{"experts_per_token": 2, "router_score": "softmax", "vocab_size": 6703, "optimizer": "adamw", "beta1": 0.95, "batch_tokens": 131072, "max_steps": 6023, "dataset": "wikipedia_en"}
Below are experts of layer 6 (counted from 0) of a mixture-of-experts language model. Rows are named router (the router's row for the expert), down (a neuron's output weights, with its number) and show model dimensions 128-159. Each number is 128 + 24 x the weight over its row's rms, rounded and kept within 0 to 255.
Before each expert's rows: "raises" lists some tokens whose logits its average output raises strongly, later layers aside. This comes from a sample of Wikipedia text that the model never trained on.

# expert 2
raises: "-", ",", " and", " (", "a", "l"
router [137 159 103 147 118 120 123 126 121 111 104 146 129 145 135 135  96 136  98 114 141 141 131 164 111 130 153 132 170  90 104  99]
down0 [112 154 114  96 176 130  99 157 144 154 157 128 141 138 124 117  95 122 136 156 131 173 151 156  76 127 118 152 100 127 161 134]
down1 [111  82 145  89 133 146 128 143 128 112 124 144 169 125 153 129 115 175 151 125 113 139 125 135 115 140  90 122 104 114 134 122]
down2 [158 129 158 143 119 140 138 124 146 118 126 130  94 118  98  47  99 126 113 145 129 115 144 178 125 114 147 109 127 159 167 133]
down3 [112 134 170 123 152 111  92 148 161 145 143 147 157 164 144 122  90 150 105 124  84  71  70 116 131 121 126  91 117 104 106 106]
down4 [110  81 136 131 129 125 147 137 146 158  96 112 124 124 103 107 129 140 135 184 131 120 151 112 123 125 161 134 110 132 117  95]
down5 [112 123 114 158 162 142 139 126 151 126 104 141 160  90 116 173 107 151 134 125 133 154 138 108 117  88 128 120  91 107 133 136]
down6 [ 95 114 117 115 114 107 150 103 163 133 134 124 135 114  94 125 111 115 140 159 152 115  78  94  87 120 115 160  98 120 138 128]
down7 [140  94 104 134 139 137 123  77 114 101 148 144 112 130 118  99 160 151 134 143 160  92 130 112 136 190 129 133 139 122 162 121]
down8 [141 167 128 158 118 161 144 137 144 110 135 164 155 120  91 133 100  67 112 141 114 146 127  88 113 150 126 114  99 128 156 127]
down9 [145 179 142 140 113 108 135 130 131 107  94 105 150  90 134 137 107 157 168 141 100 121 130 132 149 126 130 120 120 153 164 129]
down10 [135 148 128 186 139 146  93 169 144 118 160 145 128 147 134 128 131 130 150 147 107 159 133 137 133 128 137 132 132 132 144 103]
down11 [136 132 159 156 151 135 136 129 124 130 135 119 131 122  96 142 123 106 131 110 144 142 157 135 116 139 121 109  99  92 150  97]
down12 [155  99 136 121 115  96 101 115 144 116 118 104 132 105 127 125  94 128 127 117 144 118 109 132 111 134 157 131 158 118 161  82]
down13 [122  98 154 155  99 136 145 120 150 156 113  84 130 105 118 166 128 137 136 128 118 125 109 144 135 108 111  95 143 150  93 144]
down14 [128 132 171 136 134 132  98 102 102 144 134 150 112 123 143 108 128 152 160 154 142 142 108 100 141 130 138 129 175 166  88 111]

# expert 92
raises: ":", " ", " (", " \"", " of"
router [111 176 135 156 135 129 116 153  99 144 125 160  68 139 168 117 110 117 142 157 119 118 111 114 119 118  81 147 112 161 115 158]
down0 [122 148 154 206 129 156 122 121 143 146 137 118 134 147 141 107 138 144 146 140 117 156 127 147 114 119 157 118  87 112 117 143]
down1 [129 125 129  79  99 127 159 130 107 113 110 115 179 139 122 129 102 155 156 177 119 146 132 123 157 146 137 114 136  94  99 123]
down2 [154 149 110 108 159 132 111 137 164 139 121 138 101 141 118 107 169 100  84 141 119 108 163 107  85 124 122 155  94 141 156 166]
down3 [115  97 147 134 123 111 129 135 154 118 130 123 136 163 155 119 127 101 121 122 157 136 150 123 119 104  93 166 153  98 125 143]
down4 [138 177 155 151 154  76  98 158 147 107 136 126 108 124 117 163 142 113 124 148 150 112 155 110 155 143  96  99 124 128 123 101]
down5 [122  99 110 124 130 117 142 142 127  97 153 136  83 117 132  99 136 123 148 151 138 126  91  89  97 108 112 122 124 143  98 111]
down6 [ 95 139 107 117 122 131  96 151 149 108 162 113 131 132 145 178 181 121 161 114 107 116 126 162 149 139 145 174 126 111 124 106]
down7 [140 149 139  79 148 126 158 140 106 109 145 111 148 156 128 137 112 152 148 107 129 151 111 122 115 144 145 158 134 145  72 144]
down8 [144 128 141  91 120 164 119 107  95  94 116 152 166 130 128 118 157 102 132 167 135 133 157 141 118 132 140 120  90 137 138 110]
down9 [142 173 108 135  90 159 119 126 142 145 138 130 159 131 164  71 145 137 113 171 113  94 161 130  93 125  61 123 129 125 123 117]
down10 [142 149 174 132 111  74  87 163 150 124 131 119 143 136 146 112 144 135 152 164 113 143 119 149 109 127 149 113 143  70 175 125]
down11 [127 132 132 108 103 161 122 143 149 110 120 127 120 131 145 159 156  94 137 146 123 120 156 117 140 112 109 132 116 142 122 126]
down12 [ 92 131 107  94 113  86 150 127 127 134 139 130 166 158 112 160 146 101 172 131 110 102 164 126 146 115  83 152 106 112 146 126]
down13 [114 155 104 164 167  79  98 154 122 143 125 136 116 154 159 134  99 110 117 127 147  97 144 162 150 134 173 154 142 136 113 142]
down14 [170 144 103 123 146 145 150 200 134 106 138 135 145 118 123 137 115 141 115 161 148 139 158 127 137 126 124 140 143  91 153 163]

# expert 18
raises: " ", " -", " –", " n"
router [150  98 133 147 109 157 132 117 145 141  99 170  94  85 149 145 144 134 176 132  99 114 170 153 132 124 139 116  88 142  79 123]
down0 [ 96 142 177 160 143 167 104 135 124 110 114 105 128 174 126 117 170 134  47 131 133 141 115 149 119 183 110 108  89  84 143 152]
down1 [102 134 142 117 169 141 132 140 130 122 149 122 122 128 134 154 135 167 121 110 135 102 104 156 133 132 111  94 107 107  85 125]
down2 [102 100 147 112 138 115  94 142 113 159 139 175 121 145 132 137 147 139  89 130 117  98 135 139  92 145 147 145 136 187 141 125]
down3 [152  91 129 162 120 123 134  89 148 117 126 150 109 120 132 113  97 130 137 129 129 194 127 148 118 112 161 160 164  90 154 158]
down4 [158 120 164 139 137 108 139 146 105 158 144 157 130 184 126 130 114 132 124 162 115 158 133 126  93 115 167 115 192 150 141 156]
down5 [127 147  85 118 133 145 130 149 118 116 156 139 121  76 144 106 133 121 152 130 104 168 124  82 113 147 137 162  93 125 134 161]
down6 [127 118 125 158 139 124  99 121  98  94 148 162 115 134 119 145  93 100 136 179  79 149 151 107 136  86 117 120 130 104 150 146]
down7 [128 120 143 110 110 138 164 106 107 113 122 132 120 102 144 109 115 118 110  71 124  93 161 115 150 114 164 133  81  92 140 152]
down8 [110 128 151 116 116 107 185 117 128 151 140 135  96 100 160 106 139 135 140 121 118 136  99 136 130 154 128 143 161 169 127 140]
down9 [131 131  97 160 142 132 139  96 120 125 134 157 153 122 107 109 130 131 157 154 114 160 146 113 118 123 117 115 153 126 138 128]
down10 [145 133 171 155 124 153 116 126 126 134  98 124  94 110 131 156 150 146 149 108 100  73 134 142 138 116 100 109  89  97 144 128]
down11 [175 138  99 154  88 145 133 126 122 151 151 117 178 155 108  91 128 137 130 163 146 141 129  95 139 127  96 133 114 144 116 117]
down12 [149  91  92 136 166 122 118 112 114 138 140  80 128 136 117 127 135 161 118 128 120 137 133 122 124 123 107 103 131 106 121  83]
down13 [154 121 122 116 103 127 163 104 127  84 142 135 125 117 149 115 172 140 139  85  95 160 135 109 134 104 121 158 142  81 151 104]
down14 [109 148 120 148 109 161 146 116 165 113 128 118 158 137 115 117 108 137 117  94 118 123  89 172 160 112 125 113 112 143 117  97]

# expert 43
raises: ":", ",", " and", " to", "–", "-"
router [126 164 126 122 194 102 144 142 119 141 117 118 108 129 140 119  97 138 128 171 172 129  75 122 104 147 117 121 126 133 129 151]
down0 [115 121 108 148 151 138 156 154 125 114 148 121 110 132 106 151 118 135 110  99 104  99 111 134 147 140 134 137 135  97 103 141]
down1 [160 113 116 121 168 151 148 121  85 117  95 135 137 139 101 132 115 119 145 124  68 143 125  92 104 122 105 140 131 104 109 167]
down2 [114 160 144  87 145 148 111 117 123 154  72 133  94 120 142 149 130  89 144 139 119 146 151 129 143 168 141 129 122 106 135 116]
down3 [111 136 136 140 132  98 114 179  90 118 133 123 112 102  84  98 118 133  68 132 131 137 108 122 120 151 125 137 112 131 154 146]
down4 [127 114 119 118  94 145 124 127 122 131 145 120 158 105 152 109 122 112 140 165 124 103 178 155 134 100  87 175  90  86 134 107]
down5 [ 81 129 122 122 134 160 158 151  87 117 112 146 107  95 111 147 149  75 110 143 122 127 133  52 111 115 107 117 126 148 122 136]
down6 [136 126  99 115 148 162  99 113 124  88 109 140 120  90 129 150 161 142 127 148 196 128 160 108 124 137 117 119 146 129 104  99]
down7 [107 110 173 130 170 101 152 127 138 147 131  96 120 150 124 116 127 141 132 160 126 110  75 103 119  93 140 115 119 127 131 139]
down8 [118 134 161 122 124  66 155 134 153 186 164 141 118 118 115  93 130  88 144 125 131 110 145 114 139 125 153 147 122  80 156 129]
down9 [112 109 123 164 117 141 148 138 149 133 159 111 139 124 102 118 153 122 154  96 162 113 136 142 138 118 100 119  80 187 105 148]
down10 [149 125 124 151 143 121 133 125 143 149 123 153  89  85 124  88 114 105 161  78 180 161 135  72 138 113 142 150 130 132 176 153]
down11 [140 119 196 135 117 125 128 110 140 103 123 119 163  98 106 150 118 158 106 142 120 109 174 106 143 107 105 124  97 137 125 167]
down12 [111 138 110 124 119 128 132 137 139 123 157 166 145  97 164  93 155 168 186 174 134  97 151 150 147  95 117 127 130 109  97  65]
down13 [102 138 138 107 137 150 102 111 180 103 135 133 139 151  74 150 179 177 122 109 110 107 117 100 151 115 107 138 145 100  86 132]
down14 [134 114 152 145  82 139 103 142 134 121 132 158 137 161 105 112  70 150 130 153  99 128 140 113  90 149 120 133 121 157 113 153]

# expert 79
raises: " ", " T", " C", " D", " P", " S"
router [131 159 100 117 156 129 172  92 126 118 147 121 114  86 166 111 122 112 165 152  79 119 117 178 153 152 120 112 147 127 108 141]
down0 [160 112 137 137  89 162  97 152 122 162 119 135 131 173 152 166 138 176 132 131 141 164 147 124 150 101 129 102 114  99 125 106]
down1 [154 165 156 137  84 146 115 143 137 141 109 162 119 118 158  84 160  86 134 126 139 110 101 113 129 152 132 124 104 140 167 151]
down2 [113 163 121 127 175 106 106 135  82 143 153 124 157 101 113 151 140 141 159 135 134 186  91 109 128 145 117 136 116 136 132 143]
down3 [101 142 179 114  99 119  86 127 152 140 119 119  99 135 110 101 119  85 120 177 156 138 133 127 121 128  94  97 120 112 181 108]
down4 [172 128  87 111 154 127 116  98  93 137 136 165 123 105 111 175 101 117 133 126 124 117 101 106 124 138 111  93 106 166  86 174]
down5 [ 95 113 100 160 157 120 127 169 129 152 138 131 153 120 123 149 153 127  79 126 152 171 168 135  97 123  94 139 133 127  92 187]
down6 [114 140  93  86 139 126  92  91 167 154 124 133 108 137 146 147 107  72 116 109  98 141 129 107 125  99  95 176 111 101 144 121]
down7 [125 106 127 186 150 129 101  97 165 108 120 146 122  86 158 110 138 116 118 107  98 116  80 113 155 116 166 136 118 131 122 157]
down8 [ 79 148 134 142 145 142 144  77 127 137 150 148 110 118 133  76 112 164 142 118 104  98 118 123 143  97 163  93 184 132 141  86]
down9 [112 151 108 116 146 119 102 102 117  94 116 110 136 197  82 149 132 115  91 148 148  78 118 115  98 120 132 120 120 115 107 146]
down10 [115 155 139 134 149 159 104 114 126 139  81 144 154 139 145  96 120 150 143 121 142 126  84 132 139 166 145 113 125 116 147 105]
down11 [117 146 153 159 142 120 140 123 112  91 129  97 121  37 119 154 132 120 117 111 155 121 116 141 137 158  67 135  94 114 131 129]
down12 [124 164 172 156 127 135 123 153 122 148 128 132 131 113 141 135 123  95 140 100 122 131 131 115  93 147 123 113 108 123  81  90]
down13 [117  81 128 127 149  98 109 118 115 130 158  92 111 143  93 118 154 135 134 119 139 121 144 105 156 138 113 108  94 144 144 130]
down14 [142  96 109 108 140 115 117 146 121 126 158  97  95  99 140 143  92 129 117 137 116 147 123 101 188 196 108 208 120 166 168 138]

# expert 74
raises: "in", "ang", "o", "at", "ow", "i"
router [ 97 149 139 111 164 128 107 180 145 126 152 120 140 131 150 185 104 144 121 129 104 170  91 185 164 128 141 136 107 166 176 121]
down0 [109 127 134 114 170 127 124 112 105 138 128 138 114 124 163 109 115 121 125 155 112 144 141 108 112 132 150  95 156 113  92 119]
down1 [168  83 130 103 143 146 128 119 137 153 122 109 116 154 144 194 125 126 126 122 126 125 114  80 158 121 139 137  89 153 121 150]
down2 [121 134 126 140 149 128 145 115  97 118 154 131 124 145 141 113 152 112 138 110 114 105  79 120 132 124 117 122  90 149 136  68]
down3 [129 132  85 152 175 187 138 137 131 121 158 114 133 135 136 122 133 129  90 132 169 113 133 124 124  90  94 159 155 115 156 110]
down4 [ 96 127 123 119  96 119 145 151 103 129 141 103 116 132 150 109 118 121 123 107 118 147 116 163 108 147 142  83 130  71 156 153]
down5 [162 133 116 169 115 152 125 123 128 148 115 112 112 111 139  99 125 148 164  95 141 143 132 162 149 135 129 123  93 124 134 107]
down6 [137 143 102 162 171 137 109 155 140 155  58 133 107 124  93  99 105 111 100 112 125 171 190 115 146 115 173 139 126 128 160 158]
down7 [132  97 115 120 133 145 126  86  90 144 127 108 140  98 136  96 113  95 159 116 135 132  80 141 133 114 106 151 156 121 111 133]
down8 [ 87 127 142 126 122 101 119 122 141 192 114 167 123  87 182 170 102 127 166 144 153 143 140 149 122 117 128 122 102 122 159 141]
down9 [124 122 111 113 148 182 142 134 123 127 120 140 154 142 108 105 112 108 112 183 158 109 129 126 179 163 130 130 137 156 133 121]
down10 [119  93  62 140 136 156 160  95 145 163 127  98 107  84 137 123 127 157 132  84 113 119 127 153 129 137 169 169 121 136  85 128]
down11 [103 122 143 115 104 147 122 119 111 135  99 127 174 128 126 119 109 126 130  88 175 113 111 146  90 116 128 105 116 106 133 113]
down12 [132 147 164 179 161 121 104 148 151 143 104  94 139 123 158 113 126 162  86 162 143 146 122 155  89 143 118 125  99 103 104 141]
down13 [137 163 141 106 118  91 124 136 116 102 129 147 129 145  99 103 131 125 120 103 144 139 106 132 135 171 136 123 105 112 117 121]
down14 [141 131 108 145 161 163  98 108 117 136 113 134 187 134 122 132 146 121 126 116 100 165 104 150 171 108  72 146 114  89 148  69]

# expert 21
raises: "1", "2", "0", "th"
router [133 100 108 129 105 105 138 123  65 151 147 121  91  91 108  99 131 101  92 137  97 153 179 108 165 107 105 107 130 132 137 146]
down0 [105 109 155  90  90 106 124 159 147 156 122 130 108 156 126 158 162 144 146 136 108 101 112 120 124 147 125 126  84 124 120 113]
down1 [153 153 123 146 158 111  98 144 131 158  91 129 105 172 143 137 139 127 116 139 151 164 141 105 143 119 133 143 138 130 134 128]
down2 [129  72 151 103 144 140 105 141 131 123  79 108 124 137 123 154 117 122 133  99 117  96 119 133  79 117 119  81 110  78 151 150]
down3 [123 121 126 121 103 112 133  83  88 117 109 138  88 145  86 104 118 129 156 106 119 141 139 150 128 101 150  93 167 121 137 116]
down4 [133 154 131 148 122 130 140 105 129 107 136 125 106  95 114 172 117 140 175 133 134 125 129 163 114 145 103  91 112 131 134 143]
down5 [107 109 115 111 117 123 141 184  77 177 136 108  89 114  79 154  92 138 167 135 106 132 134 147  99 120 111 162 144 133 136 158]
down6 [126 158 123 141 154 135 124 110  99 138 129 130 122 120  87  90 171  98 117 177 139 156 133 103 156 140 134 134 131 144 132 124]
down7 [120 103 121 126 122  79 151 135 190 146 140 162 185 140 179 156  58 140 167 105 134 116 103 120 136 136 130 127 146 130 111 121]
down8 [115 153 112 133 119 161 133 150  82  99 136 118 140 132 138 126 147  76  93 134 113 190 117 133 152 157 148 137 175 161 116 133]
down9 [130 119 174 131 134  75 118  60 101 130  90  98  74 120 120  76 162 112 134 129 143 139 148 121 131 133  78  82 118  93 156 149]
down10 [146 118 148 150 137 122 138  83  78 125 117 136  56 107  95  79 183 118 107 145 128 129 184 123 132 140  95  95 137 109 150 130]
down11 [124 137 115 150 152 137 138 122 107 145 144 134 127 105 139  86 164  82 133 139 129 153 147 109 155 142 129 126 144 139 140 108]
down12 [112 147  96 120 112 147 174 130  99  99 127  94 139 108 103 109 140 133 120 106  95 163 129 153 103 146 143 166 187 167 148 117]
down13 [103 131 118 168 145 167 167 112 157 129 116 131  86 120 121 129 148 150 141 142 113 104 138 156 126 139  94 107 121 125 173 171]
down14 [155 159 124 116 140 133 111 140  71 123 124 104  65 102  98  95 177  93 113 140 127 141 167 132 106 109 126 127 106 130 141 153]

# expert 87
raises: "1", "2", "0", "ri", "p", "8"
router [160  98  95 101 131 111 154 124  97 163 151 165 134 115 105 105 147 135 111 114 107 123 143  94 129 110 106 115  97 150 114 156]
down0 [165  75 138 177 108  99 149  58 126 177 113 149 142  95 126  92 104 153 127 130 130 140 112 114 148 128 113 147 114  77 129 106]
down1 [118 122 181 121 126 145 118 157 129 151 144 122 137 122 148 113  95 140 155 105 165 116 117 120 130 160 125 114 128 168 140 145]
down2 [135  95 121 159  98 131 135 128 150 141 168 179 100  95 123 114 156 106 144 102 134  65 132 101 144 152 122 119 121 120 137 146]
down3 [127 142 106 145 151 126 110 140 153 146 126 174  83 128 122 162 170 113 115 131 130 142 158  95 127 114  82 148 149  97 152 102]
down4 [134 116 120 126 169 120 145 131 128 140 141 148 108 117  81 111 146 125 131 155 140 117 157 116 141  70 118 119 128 132 112 119]
down5 [ 69  99 117  84  81 151 170 193 118 106 111 114 146 131 111 103 140 138 135  97 104 122 128 147 147  78 105 116 116 169  76 119]
down6 [144 155 122 124  77 152 142 169 118 127  96 185 147 134 130 120 157 136 142 126 179 119 103 154 120 128 103  97 132 163 134 143]
down7 [117 144 105 118 148 158  95 105  80 105  84 153 131 111  98 136 146 114 124 161 108 158 112 102  85 165 115 167 135 153 103 155]
down8 [ 81 110 114 119 137 149  72 135 158 131 126 132 107 182 146 125 110  85 164 137 121 106 105  99 168  87 119 155 109 151 112 113]
down9 [154 128 135 156 106 128 136 125  98  96  89 148 141 170 127 121 138  89 134 155 135 165 148 113 135 141 111 164 119 156 184 147]
down10 [131  89 162 166 164 154  87 121 130  98 128 114 116 130 139 168 112 139 116 152 120 143 135 128 156 128 149  99 114 127 128 106]
down11 [143 117 115 112 132 119 153 116 163 113 129  88 115 133 147 106 127 129 126 151 151 109 111 166 143 111 142  86 127 143 137 133]
down12 [115 142 140 118  98  96 157 160 130 162 174 105 128 159 139 124 136 152 143  99 150 123  99 133 181 132  99 134  89 115 107 143]
down13 [151 150  99 169 125 137  89 104 117 107 140 135 135 131 135 113 103 106 137 113 114 133 133 105 137 111 126 149  97 160 138  77]
down14 [129  93 143 120  97  97 132 152  92 136 107 141 127 119 151 164 160 140 112 135  93 178 104 106 136  82 115  98 137 166 148 143]

# expert 83
raises: ",", ".", " and"
router [105 149 150 100 167 101  90 170 160 107  97 108 137 132 145 134 128 145  92 159 149 103  88 163 161 150 118 122 145 144 117 128]
down0 [103 136 164 134 141 142 161 110 177 158 123 119 132 110 117 129  92 171 150  98 151 129  77 105 174 127 131 109 109 113 129 116]
down1 [113 164 115  89 102 123 122 161 176 110 114 107 114  80 146 177  69 147 132 113 151 132 133 112 137 139 101 108 172 151 126 107]
down2 [150 113 127  78 138  88 115 111 105 156 179 111 167 125 135 112 138 179 162 125 125 159 110 155 116 180  92 160 123 126 132 118]
down3 [131 162  95 182 135 110 125 124 117 107 130 102 167 105 111 140 162 110 111 155 135  99 117 130 122 135 151 113 156 149 135 143]
down4 [127 138 155 118 142 106 114 107 100 116  99 136 152  58 164 140 108 122 124 136 151 137 200 128  96 125 148 106 125 115 108 121]
down5 [ 93 157 157 131 163 139 105  89  82 117 154 127 105 115 126 120 128 143 110 170 136 149 135 109 141 170  98 129 162 123 116 107]
down6 [119 131 116 119 160 158 127 108 105 146 134 132 125 161 124 163 124 120 100 160 132 135 143 176 149 121 142 130 121 148  95 179]
down7 [124 122  98 116 130 149 141 131 103 124 154 125 134 100 134 137 124 129 170 133 134  85 126 103  88 147 158 164 146 108 122 143]
down8 [ 73 152 129 146 139 130  99 162 124 141 107 117 119 141  95  91 130 145 131 144 115 126 111 119 147  93 111 133 135 154 145 125]
down9 [127 130 111 113 138 100 157 140 141 104 112 124  74 173  94 139 117 152 148 132 162 137  99 133 133 145 125 141  94 155 177 102]
down10 [156 154 121 168 125 127 108 103 152 116 174 138 127 118 103 169 133  98 165 143 124 137 105 141 147 114 177 143 191 148 130  84]
down11 [142 165 130 132 105 108 111 167 123 129 135 112  78 110 137 135 127 150 124 127 144 142 105 126 147 126 143 128 123 171 133 102]
down12 [ 78 135 118 152 142 142  95 148 112 158 100 143 100 126 114 107 100  95 118 114 112 119 110 143 110 159 116 130 156 181 114 128]
down13 [129  96 139 171 118 136 116  87 138 161 132  76 128 146 139 106 110 142 106 128 130 105 137 173 155 146 160  93 120 143 131 117]
down14 [108 135 112 167 127 136 142 112 126 125 140 168 129 151 133 161  99  64 142 141 124 135 161 105 162 130  94 130 170 148 102  87]

# expert 53
raises: ",", ".", " (", "i", " and", " T"
router [159 121 124 167 147 122 140 114 137 109 118 127 165 136 146 101 147 162  97 140 141 163 130 105 121 122 125 123 141 116 111 164]
down0 [104 151 123 126 137 139 122 170  82 149 107 110  90 121 140 126 116 133 126 107 143 130 139 130 137  98 118 107  94 123  62 114]
down1 [ 97 131 140 114 158  99 110  93 138 115 116 107 137 151 145 158 110 122 115  98 155 130 120 108 134 130 133 110 142  99  87 140]
down2 [157 167 156 153 140 123 119 113 140  98 115  88  99 151 149 125 133 119 122 166 137 110 161 122 157 159 101 166 106 102 143 109]
down3 [147 107 124 150 135 131 130  99 107 155 155 140 129  71 100 116 107 138 137 132 102 169 133 128 107 137 152 132 132 154 158  75]
down4 [147 101 142 105 153 133 116 112 133 169 165  91 123 123 104 143 105 197 116 103 119 136 133 160 124  97  90  93 126 105 166 111]
down5 [158 182 108 132 132 144 155  90 121 105 134 124 124 132 120 136 116 132 172 131 131 108 147 109 126 136 141 109 149 132 167 152]
down6 [147 136 128 110 163 162 102 152 111 132 179 159 146  96 151 141 118 107 109 190 129 158 118 114  96 158 170 141 121 126 134 106]
down7 [ 94 153 166 123 131 154 155 139 133 169 141 144 164 107 119 145 139 112 114 104  99 132 123 138 120  78 123 126 135 125 103 150]
down8 [160 154 142  91 120 133 119 150 140 121 110 126 139 139 142 120 139 123 141 130 168  89 141 131 135 125 156 135 146 152 137  91]
down9 [148 163 129 130 127 102 138 138  55 145 153 127 165 127  93 124 131 104 122 112 101 151  89 145 144 124 129 166 158 173  75 140]
down10 [123 152 153 116 122 116 141 179  92 109 114 155 142 146 126  93 161 110 124 139 127 152 138  80 109 122 127 129 141 163 151  87]
down11 [187 140  91 128 104 146 101 105 154 140 119  98 149 135 134 113 170 130 107 114 127 139 122 138 146 138 138 108 112 166 147 140]
down12 [141 126 117  98  83  98 100 122 204 128 101 126 115 149 153 102 141 124  97 112 177  98 134 107 145 126 162 132 126 167 100 142]
down13 [104 140 100  97 118 116 134 136 104 134 102 158 111 121 146 158 154  66 143  98 137 120 123  85  99 148 114 118 155 104 102 162]
down14 [133 162  92 156 146 117 111 154 133 108 114  93 139  98 117 115 165 121 136 115 148 165 127 140 135 134 180 134 148 136 133 121]

# expert 0
raises: " ", " S", " C"
router [137 102 131 113  95 144 101 101 168 147 128 124 120  84 139  98 138 108 185 106 111  80 142 128 146 101 108  98 116 119 106 131]
down0 [130 101 135 100 152 171 127 109 127 147 158 161 107  95 133 127 192 150 146 143 123 129 123 139 154 127 176 113  85 121 120 103]
down1 [142 108 123 140 124 114 143 103 146 136 114  90 141 117 140  85 148 140 125 105 134 141 130 146 148  82 124 114 142 128 163 111]
down2 [143 118 132 123 114 108 119 122 111 140 149 154 129 116 111 145 140 195 152 152 134 141 160  95 138 135  61 108 128 159 138  76]
down3 [108 108 128  82 104 159  88 160 116 144 118 178 116 115 130 136 135 116  95  79 122 141 124 156  98 145 112 164 137 168 126 127]
down4 [138 137 114 133 113 132 129 158  81 112 160 100 164 134  99 156 114 153 133 163 151 143 103 171 170 159  88 145  84 146 144 106]
down5 [161 153  86 167 116 120 129 130 176 136 169 154 143 157 137 116 167 123 136 158 101 166 118 101 111 148  87 145 177 168 137 116]
down6 [129 156  95 133 172 146 150  98 187 101 119 105 144 147 123  91 159 136 119  87  97 134 139 146 152 118 135 132 165 100 174 163]
down7 [155 154 111 136 175 111 164 153 121 112  97 121 117 137 136 137 139 190 137 146 128 125 150  89 129 141  65 127 109 100 145 142]
down8 [109 161 139 139  90 158  94 129 145 154 105  59 123 132 149  92 119 160 143 132 146  99 109  72 144  97 108 108 147 150 109 123]
down9 [ 85 118 144 122 113 127 125 119 171 133 102  92 138  88 150 120 152 143 140 100  95 113 136 140 121 147  85 122 139 114  90  66]
down10 [108 150 143 138 153 109 121  70 149  98 129 143 126 130 134  73 111 106 103 121 139 109 155 158 162 106 131 140 182 116  94 169]
down11 [ 92 139 150 121 115 118 142 134 133 140 135 158 111 122 142 158 137 151 111 147 115 125 146 123 104 155 133 165 163 148 128 115]
down12 [145 143 138 133 165 156 149 176 105 138 161 125 144 201 119 139 137 155  74 105 122  91 132 143 111  78 111  94 134 110 136  95]
down13 [116 124 139 118 132  97 101 129 105 157 105 149 117 136 110 130 123 145 101 160 155 168 113 106 106 122 125 108 141 131 150 121]
down14 [145 126 109  91 106 146 111 134 140 113 108 154 128 171 108 146 136 141 126 123 110 105 131 142 106  97 138 138 170 135 115 120]

# expert 60
raises: ",", " and", " |", " (", ";", "/"
router [ 97 117 140 123 157 133 117 171 124  72 102 144 170 137 148 103 162 126  99 132 145 125 117 132  91 119 130 119 162 122 131  93]
down0 [155 110 153 149 149 101 118 113 145 140 110 128 101 155 123 146 151 103 101 120 109 133 113 111 112 108 108 179 141 111 111 154]
down1 [108  87 131  99 156 127 138 171  78 134 119 135 122 163 146 138 118 131 166 134  96 146 121 147 143  84 127 185 102 169  98 134]
down2 [159 113 133 133 175  88 124 115 114 133 113 116 146 152 142 100 149 140 133 143  93 103 114 104 138 156 108 160 146 127 163 128]
down3 [147 144 137 120 143 112 153 125  71  99 127 117 111 118 108 138 179 138  96 138 106 139 121 123 151 138 129  95 129 126 124 126]
down4 [130 114 154 120 138 103  89  72 123 125 156 128 145 101 110 145 131 109 126 115 154 148 150 136 118 144 116 134 114 154 167 148]
down5 [139 101 125 107 125 139  96 145 121 127 154 124 118 143  79 101 146 151 151 148 127 103 119  84 127 112 138 112 125 112  85 150]
down6 [ 87 140 139 104 155 101 107 139 150 138 146 118 160 138  95 124 116  94 149 137 129 153 104 147 104 109 121 150 151 113 101 102]
down7 [140 136 101 117 133 156 145 144 120 133 110 109 116 121  90 129 101 151 129 121 133 119 131 147 122 137 127 116  87 159 134 107]
down8 [130 149 115 155 125 165 167 132 114 129 130 146 155 123 138 129 178 128 122 135 157  78 107 132 159 149 168  99 116 170 174 118]
down9 [134 139 132  98 135 128 174 104  97 102 142 124 140 201 127 157 120 134 141  98  90 119 138 102 150 139 154 117 103 135 122 111]
down10 [143 123  96 148 121 117 142 163 117 130 124 120 133 117 150 113 106 135 160 118  95 132 117  95 123 140 143 117  85 132 113 107]
down11 [ 87 107 156 137 125 140 152 150 127 138 128 134 117 151  96 104 139 105 149 122 121 151 145 143  63 139 134 133 125 177 152 135]
down12 [126 140 143 122 136 120 108  97 148 108  74 103 132 125  90 105  69 143 113 109  91 167 110 169 114 147 135 144 132  91 147  94]
down13 [122 125 122 120 139 124 150  97  69 119  77 127 149 126 127 146 144 105 167 137 113 156 139  95  87 116 122 130 133  99 157 120]
down14 [129 123 126 120 116 113 111 159 124 143 143 151 151 110 114 131 156 132 127 122 163 126 158 110 154 115 113 123 161 153 121 151]